python train.py --n_layer=13 --d_model=384 --n_experts=8 --router_score="softmax" --routed_scale=2.83 --balance_bias=false --router_logit_norm=1.5 --init_std_router=0.00873 --lr_router=0.000256 --vocab_size=8192 --norm="layernorm" --norm_eps=1e-06 --optimizer="soap_variant" --beta2=0.98
Below are experts of layer 2 (counted from 0) of a mixture-of-experts language model. Rows are named router (the router's row for the expert), up (a neuron's input weights, with its number) and show model dimensions 48-95. Each number is 128 + 24 x the weight over its row's rms, rounded and kept within 0 to 255.
After each expert's rows: "gets" lists some tokens that make up at least twice as much of what it gets as of all text; "mostly gets" lists some tokens that are sent to it at least half of the time. This comes from a sample of Wikipedia text that the model never trained on. Tokens count by the router's weight.

# expert 5
router [179 123 129 140 154 107 133 197 104  57 133 120 156 142 131 131 122 118 137 144 152 156 129 121 120 121 158 104 126 138 129 171 144 131 184 123 115 124 102 145 132 184  95 134  92 134 116 122]
up0 [138 129 118  72 156 138  90  99 164  88 108 177 107 144 144 101 119 123 133 112 100 121  87 119 131 161 160 102 136 137 172 157  92  82 137 162 112 155 124  68 120 117 117 109  76 122 158 101]
up1 [127 117 144 128 134 124  99 128 133  92 155 139 100 163  86 144 107 116  97 118 183 109  93 158 149 137  96 180 148 109 125 100 123 109 137 127 111 132 106 107 149 126  86  87 118 158 197 106]
up2 [141 151 105 129 129 133 132 151 137 109 112 116 115  92 140 149 111 127 145 132 134 141 118 146 127 161 133 183 133 113 156 164 143 137 190 143 135 124 121 138 110 138 187 133 142  85 123 121]
up3 [107 130 151 125 102 143 133 141 119 143 108 159 126 128 121 115 156 132 115 158 125 155  69 109 143 135 108 139 108 182 143 154 162 162 137 116 122 128  88 164 163 129 119 148 104 114 167 138]
up4 [146 110 135 135 118 144 112 122  94 119 119 184 107 130 163 127 145 103 130  87 124 129 131 157 174  88 111 138 147 112 103 125  90 132 118 190  89  87 129 110 164 100 131 126 148  99 138 147]
up5 [147 164  78 135 148 157 140 138  86 127 146 146 137 115 121 116 134 134 157 151 138 124  72 113 119 110 140 125 139 181 129 163 114 148 105 123 142  94  82 156 133 110 117  93 126 123  96 106]
up6 [109 109 122 138 123 136 130 107 134 124 137 154 121 134  91 122 136 136 127 121 137 100  72  88 129 136 169  76 138 134  82 131 105  95 135 132 175 131 118  98 104 121 137 113 177 163 144 125]
up7 [ 91 147 134 115 112  84 105  82 120 138  86 154 108  82 176 137 132 135  96 131 128  90  92  90 128 130 119 141 100  72 138 145  94 141 142  80 155  61 148 154 168  88 149 147 164 142 103  90]
up8 [144 148 116  71 123 170 151 135 156  90 113 121  97 137 132  79 156 133 139 105  89 127 136 150 153 140 119  84 145 148 139 123  83 160 124 157  99 126  90 110 149 132  98 102 151 124  84 137]
gets: " to", " of", " in", " for", " with", " is"
mostly gets: " to", " is", " for", " with", " by", " were"

# expert 6
router [127 100 118 152 147 105 141 161 144 136  70  95 119  93 162 126 112  99 106 144 143 102 149 133 112 106  88  78 113 143 157 137 156 117  78 105 115 148 112 147 114 179 148 135 109  95 124 141]
up0 [148 122 167 106 138  92 181 150 132 104 155 159  89 112 113 126 163  92 138 147 147 144 110  87  99 144 149  79 129 146 131 127 137 101 107 116 152 116 144 139  97 129 127 159 119  96 113 124]
up1 [159 124 142 169 107 140 112 112 112 125 107 141 134 136 132 117 149 117 200 111  89 180 131  98 119 125 106  99 135 140 128 119 173 142 154 129  78 103 115 109 139 100 103 144 121 118 134 149]
up2 [175 143 115 123 142 184 171 139 112 115 103 177 108 116 181 149 128 153 136 123 138 106 119 120 122 171 133 128 136 112 120  97 130 160 164 122 120 131 150 111 121 153 115 114 119 120 131 164]
up3 [143 138 123 140 104 123 127 117 117 127 150 105 161  84  96 118  92 172 154 128 116 120 144  96 171 122 113 119 129 144 151 118 149 127 130 108 153 100 154 128 153  82 123  97 134 158 105 182]
up4 [152 135 140  84 122 135 163  92 140 123 113 149 147 120  93 126 110 124 154 117  77 166 117 134 107 112 112 172 137 118  69 102  75 147 125 106 113 118 150 122 158  86 153 183 139 131 132 142]
up5 [105 115 102 111 123 118  84 114 136 100 142 107 172 131 115 134 106 138  98 132 136 133 118 156 125 144 139 168  74 139 114 169 101 136 146 124 153 138 127 117 133 107 102 129 120 110 135 103]
up6 [175 119 107 159 105  89 123 130 122 123  97  80 157 100 144 155 153 124 135 149 149 118 162 129 159 121 106 121 144 119 107 118 141 129 101 119 128 144 138 122 166 107 120 123  73 103 152 173]
up7 [134  87 114 114 151 176 111  68 111 105 129  91 174 100 122 116 141 116 148  95 119 126 122 148 159 107  95 136 172 120 128 133 132 105 145 143 166 106 135 132 151  99 129 101 102 146 140  85]
up8 [116 141  79 140 123 118 141 140  89 147 144 145 177 154 100 138 166 145 140  99 134 125 129 139 107 131 150 132 157 118 107 109 101 135  90 124 135 111 145 122 155 112 135 116 102 139  91 179]
gets: " the", "'", "2", "–", "N", "in"
mostly gets: " United", " m", "′", "T", " co", "em"

# expert 1
router [ 93 160 124 130 168 139 119  89 130 123 133 148 143  95  70 141 134 106 122 115 129 150 127 144  80 145 123 139 127 106  93 121 113 133 146 140 162 140 167 151 135  85 137 110 162 149 128 152]
up0 [130 101 147 111 131 139 128 112 127 115  87 139 160 135 135 130 104 175 138 147 132 147 140 177 131 122 108 145 113 160 167 170 118 113 141 134 144 104 118 128 123 138  72 145 133  93 134 111]
up1 [152 124 105  91 136 137 109 123 105 115 133 116 116 120 154 112 133 122 117  95  99 122 154 121 108 102 146 191 108 105 125 117  64 167 152 124  98 113 134 108 114 157 147 165 135 115 100  80]
up2 [163 121 112 131 137  63 126 159  96 123 147 113 117 120 119  85 139 118 114 123 113 153 131 149 124 130 128 119 142 132 121 104 111 102 102 120 105 139 149 119 117  92 131  90  98 141 129 131]
up3 [169 173 132 149  95 158 171 145  96 137 117 116 132 121  97 156 163 129 138 171 105 138 138 171 134 107 115 159 121 120 120 110 133 124 131 159 141  94 129 137 108 150 112  88 137  96 130 113]
up4 [136 126 148 138 146 145 102 126 134 151 140 128 167 106 120 125 151 125 116 124 153 138 111 133 151 148 131 140 126 124 112 154 121 130 149 155 129 112 112  91 139 159 160 138 110 141 133 153]
up5 [109 116 140 120 151 133  87 154 126 145 128 127 140  92 109 134 171 106  98 132 141 175 126 154 106 179 175 114 152 143 146 130 135 113 135 100 147 140 131 118 122 101 159 119 123 162 162 150]
up6 [143 128  95 131 120 104 161 108 150 121 106  80 143 151 136 142 149 141 161 104 114 128 115 155  89 149 122 159 125 124 146 128 153 138 126 100 111 132 126 109 111 130 114 190 128 113  82 132]
up7 [ 75 162 147 115 167 110 139  88 118 137 108 162 120 104  98 120 107 129 122 117 143 123 108 144 103 134 140 111  72  78 147 107 107 106 121 152 131 127 149 136 110 138 124 168 170 119 180 143]
up8 [123 167 139 162 126 137 131 101  90 183 139 140 114 117 126 142 160 155 119 166 163 116 135  96 126  94 111 113 153 142 151 161 149 105 142 139  97 105 133 153 130 142 116  92 146 109 137 142]
gets: "s", "es", "ers", "d", "t", "ation"
mostly gets: "ation", "ity", "ers", "tion", "es", "ism"

# expert 4
router [152 115 101 144 114 132 135 131 133 151 135 132 108 101 165  89 107 131 116 153 114 112 152  84 114 135  61 151 107 144 129 123 146  74  96 122 151 131 117 164 115 103 154 151 135 147 126 128]
up0 [143 132 121 165  88 148 122 113  89 119 161 134 117 168 101 141 140 147  84 140  91 169 148 115 128 127 133 129 145 141 135 153 111 146 131 119 138 104  96 134 138 145 122 119 132 147 106 116]
up1 [139  87 141 141 127 148 140 134 149 105 115 113 109 180 128 118  79 133 151 115 134 125 110 101 151 125  96 142 125 119 128 119 116 103  80 120 124  86 111 116 125 100 160 179 148 128 146 160]
up2 [145 141  71 145  73 159 154 142 102 139 117 150 136 139 155 147 110 127  96 133 162 135 132 146  92 157 103 176 159 127 115 161 156 113 129  85 144 120 143  90 141 138 146 165 149 111 146 112]
up3 [117 115 139 156 131 138 138 115 117 138 106 132 133 140  90 102  98 162 103 119 151 108  91 166 120 119 129 107 126 120  76 142 125 108 141 139 128  81 125  85 169 152 130 131 142  93 131  95]
up4 [118  93 123 120 172 147 130 150 146 118 131 129 112 109 111  76 123 138 115 139  82 122 102 158 113 135 154 141 156 150 137 148 145  92 133  92 118 116 133 131 138 148 135 110 151 159 140  85]
up5 [122 171 176 106 100 131 133 110 157 150 160 145  68 154 131 136  87  94 142 114 107  87 127 118 164 112 140 154 122 112 105 163 117 127 158 107 123 136 136 163  59 109  77  91 174 120 146 122]
up6 [118  99 104 128 135 162 128 157 154 140 168 107 125 108 146 117 138 130 144 120 154 136 124 123 137 130 117 113 129 125 135 151 134 145 120 150 160 138 109 108 163  93 152 170 130 107 134 151]
up7 [ 82 142 135 125 126  77 147 146 122 134 105 154 132 127  92  90  84 164 106 128 122  85 131 146 110 132 156 109 151 116 160 111 105 112 133 170 160 128 121  64 142 131 171 119 130 148  92 101]
up8 [147  62 143 110 142 127 105 126 150 170 152 160 138 101 114 129 168 165 128 117 132 113 175 101 110 152 140 129 160 124 158 137 141 114 121 134 109 137 131 141 142 118 124 171 127 156 107 156]
gets: "\n", ".", " |", "|", ";", "\""
mostly gets: "\n", "cre", "|---|---|", "|", " my", " low"

# expert 7
router [133 137 134  99  58 139 134  93 138 155 153 137  82 170 145 131 126 185 131 140 127 110 128 120 176 127 170 183 130 133 148  89 124 124 132 133 114 126 121  58 113 104 132 134 140 124 137 112]
up0 [126 136 169 150 133 108 109 120 155 125 145 126 165 105 107 126 101 128  94 126  95 139 146 194 159 141 140 112 171 157 133 109  98 132 144  94 163 140 117 128  92  98 126 145 124 167 127 142]
up1 [137 144 131 121 125 106 144 138 133 120 125 116 165 132 145 132 118 185 100 112 137 116  82 133 129 108 108  74 110 151 153 149 133 133 117 140  98 118 182 122 119 161 178 151 144  83 121 132]
up2 [116 150 125 129 156 141 124 147 106  64 134 143 148 165 110 122 158 131  77 147 117 120 149 150 101 126 119 110 102 137 133 128 134 188 135  82 166 118 122 154 144 124 110  99 174 144 139 108]
up3 [123 148 117 126 203 141 121  93 137 125 169 124 117 117 156 148 147 154  90 120 146  93 119 128 155 155 125 134 123 109 133 106 125 143 122 134 110 139 106  89 126 131  95 119 107 129 142 134]
up4 [110 107  99 100  90 159 150 139 165 138 143 100 149 154 123 107 166 153 148 140  85 105 111 107 127 105 100 194 130 111 140 115 136 143 101 110 132 149  77 105 118 129 152  85 125  89 144 130]
up5 [ 97 156 123 157 168  85 124 126 167 136 135 107 123 125  94  80 123 116  99  97 152 137 132 168 165 155  87 120 131 153  89 101 156 132 133 100 185 157 137 112 115 159 140 129 135 145 135 118]
up6 [128 110 111 103 107 150 120 145  94 164 187  98 185 141 146 121 179 144 121 126 134 166  96 101 119 135 118 145  84 111  97 118 129 143 120  90 111 142 126 113 142 117 139 131 172 154 169 123]
up7 [ 85 145 167 135 179 127 144 127 135  56 187  91 124 131 123 113 144 109 113 141 123 137 144 132 119 139 142 159 137 129 155 164 131 121 112 131 179 116 113 186 175 173 160 153 133 151 140 176]
up8 [117 100 140 113 104  92 172 120 153 130  94 134 158 106 118 132 151 135 124 147 115 123 133 145 132 134 131 124 119 124 110 145  95 136 111  99 108 142 146 182 160  82 115 143 123 123 127  98]
gets: "0", "1", "9", "5", ",", "8"
mostly gets: "0", "1", "5", "9", "8"

# expert 0
router [119 104 122 156 150 102 146 164 159 134  73  93 123 102 166 119 118  98 123 136 143  99 147 130 108  97  91  83 109 142 157 146 151 118  71 107 118 146 106 146 113 158 146 130  98  96 121 141]
up0 [139 125 132 137  94 156 103 154 117  98 130 141 140 147  81 106 103 151 110 117 154 138 119 119 108 161 153  71 181 132 121 198  93 139 113 123  85 161 102  92 165 138  93 171 128 124 174  96]
up1 [114 143 133 129 132 129 148  86 134 133  91 122 128 136 145 146 150 119 157  78 130 192 146 150 133 105 122 132 166 133  72 120 100 126  96 114 103 145 130 111 104 128 146 119 179 141 125 126]
up2 [143 163 126 115 121 180 134 136 139 114 117 121 149 157 112 105  93  79 150 103 158 139 117 126 154 132 162 123 148 109 136  92 114 157 124 150 115 127 134 113 143 113 124  99 122 144 126 120]
up3 [147 136 104 115 117 168 142 108  82 110 135 157  63  95 105  68  86  96 150 144 143 130 140 158 167 122 161 162  98 115 150 162 107 140 152 168 139 104 129 118 145 161 108 126 147 112 116 126]
up4 [133 148 135 149 118  96 114 127 146 132 120 130 214 127  91 135 103 132 110  87 113 103 122 120 169 126  97 142 112 136 129 149 139 107 122  91 131  87 150 112 109 130 125 145 117 158 136 141]
up5 [117 104 133 111 107 112 145 159 164 152 103 160 145 101 189 106 160 164 127 141 121 117 121 126 125  92  90 105 186 101 173 117 167 113 145 126 120 112 138  95 103 140 167 164 153 119  98 110]
up6 [164 166 121 155 144 161 150 146 141 138 126 107 117 116 160 111 225 112 149 153 151 136 101 123  99 117  97 129 137 130  99 128 127 144 131 160 139 159 151 132 162 151 131 166 128 120 175 125]
up7 [125 113 153 130 123 169 124 137 172 181 159 122 159 102 113 128 112 118 120 172 146 137 141 165  92 103 145 130 114 142 108 126  90  81 113 103 120 115 110 107  69  97 115 144 114 120  75 150]
up8 [141  67 197 106 112 136 134 156 170 155  80 126  98 108 126 141 158 121 113 120 146  81 132 128  82 135 152 148 171 117 136 146 148  74 118  89  92 138 150 112 141 123 136  92 127 144 142 109]
gets: ":", "-", "o", " and", "}", "A"
mostly gets: " May", " September", " April", "ab", " Lu", " age"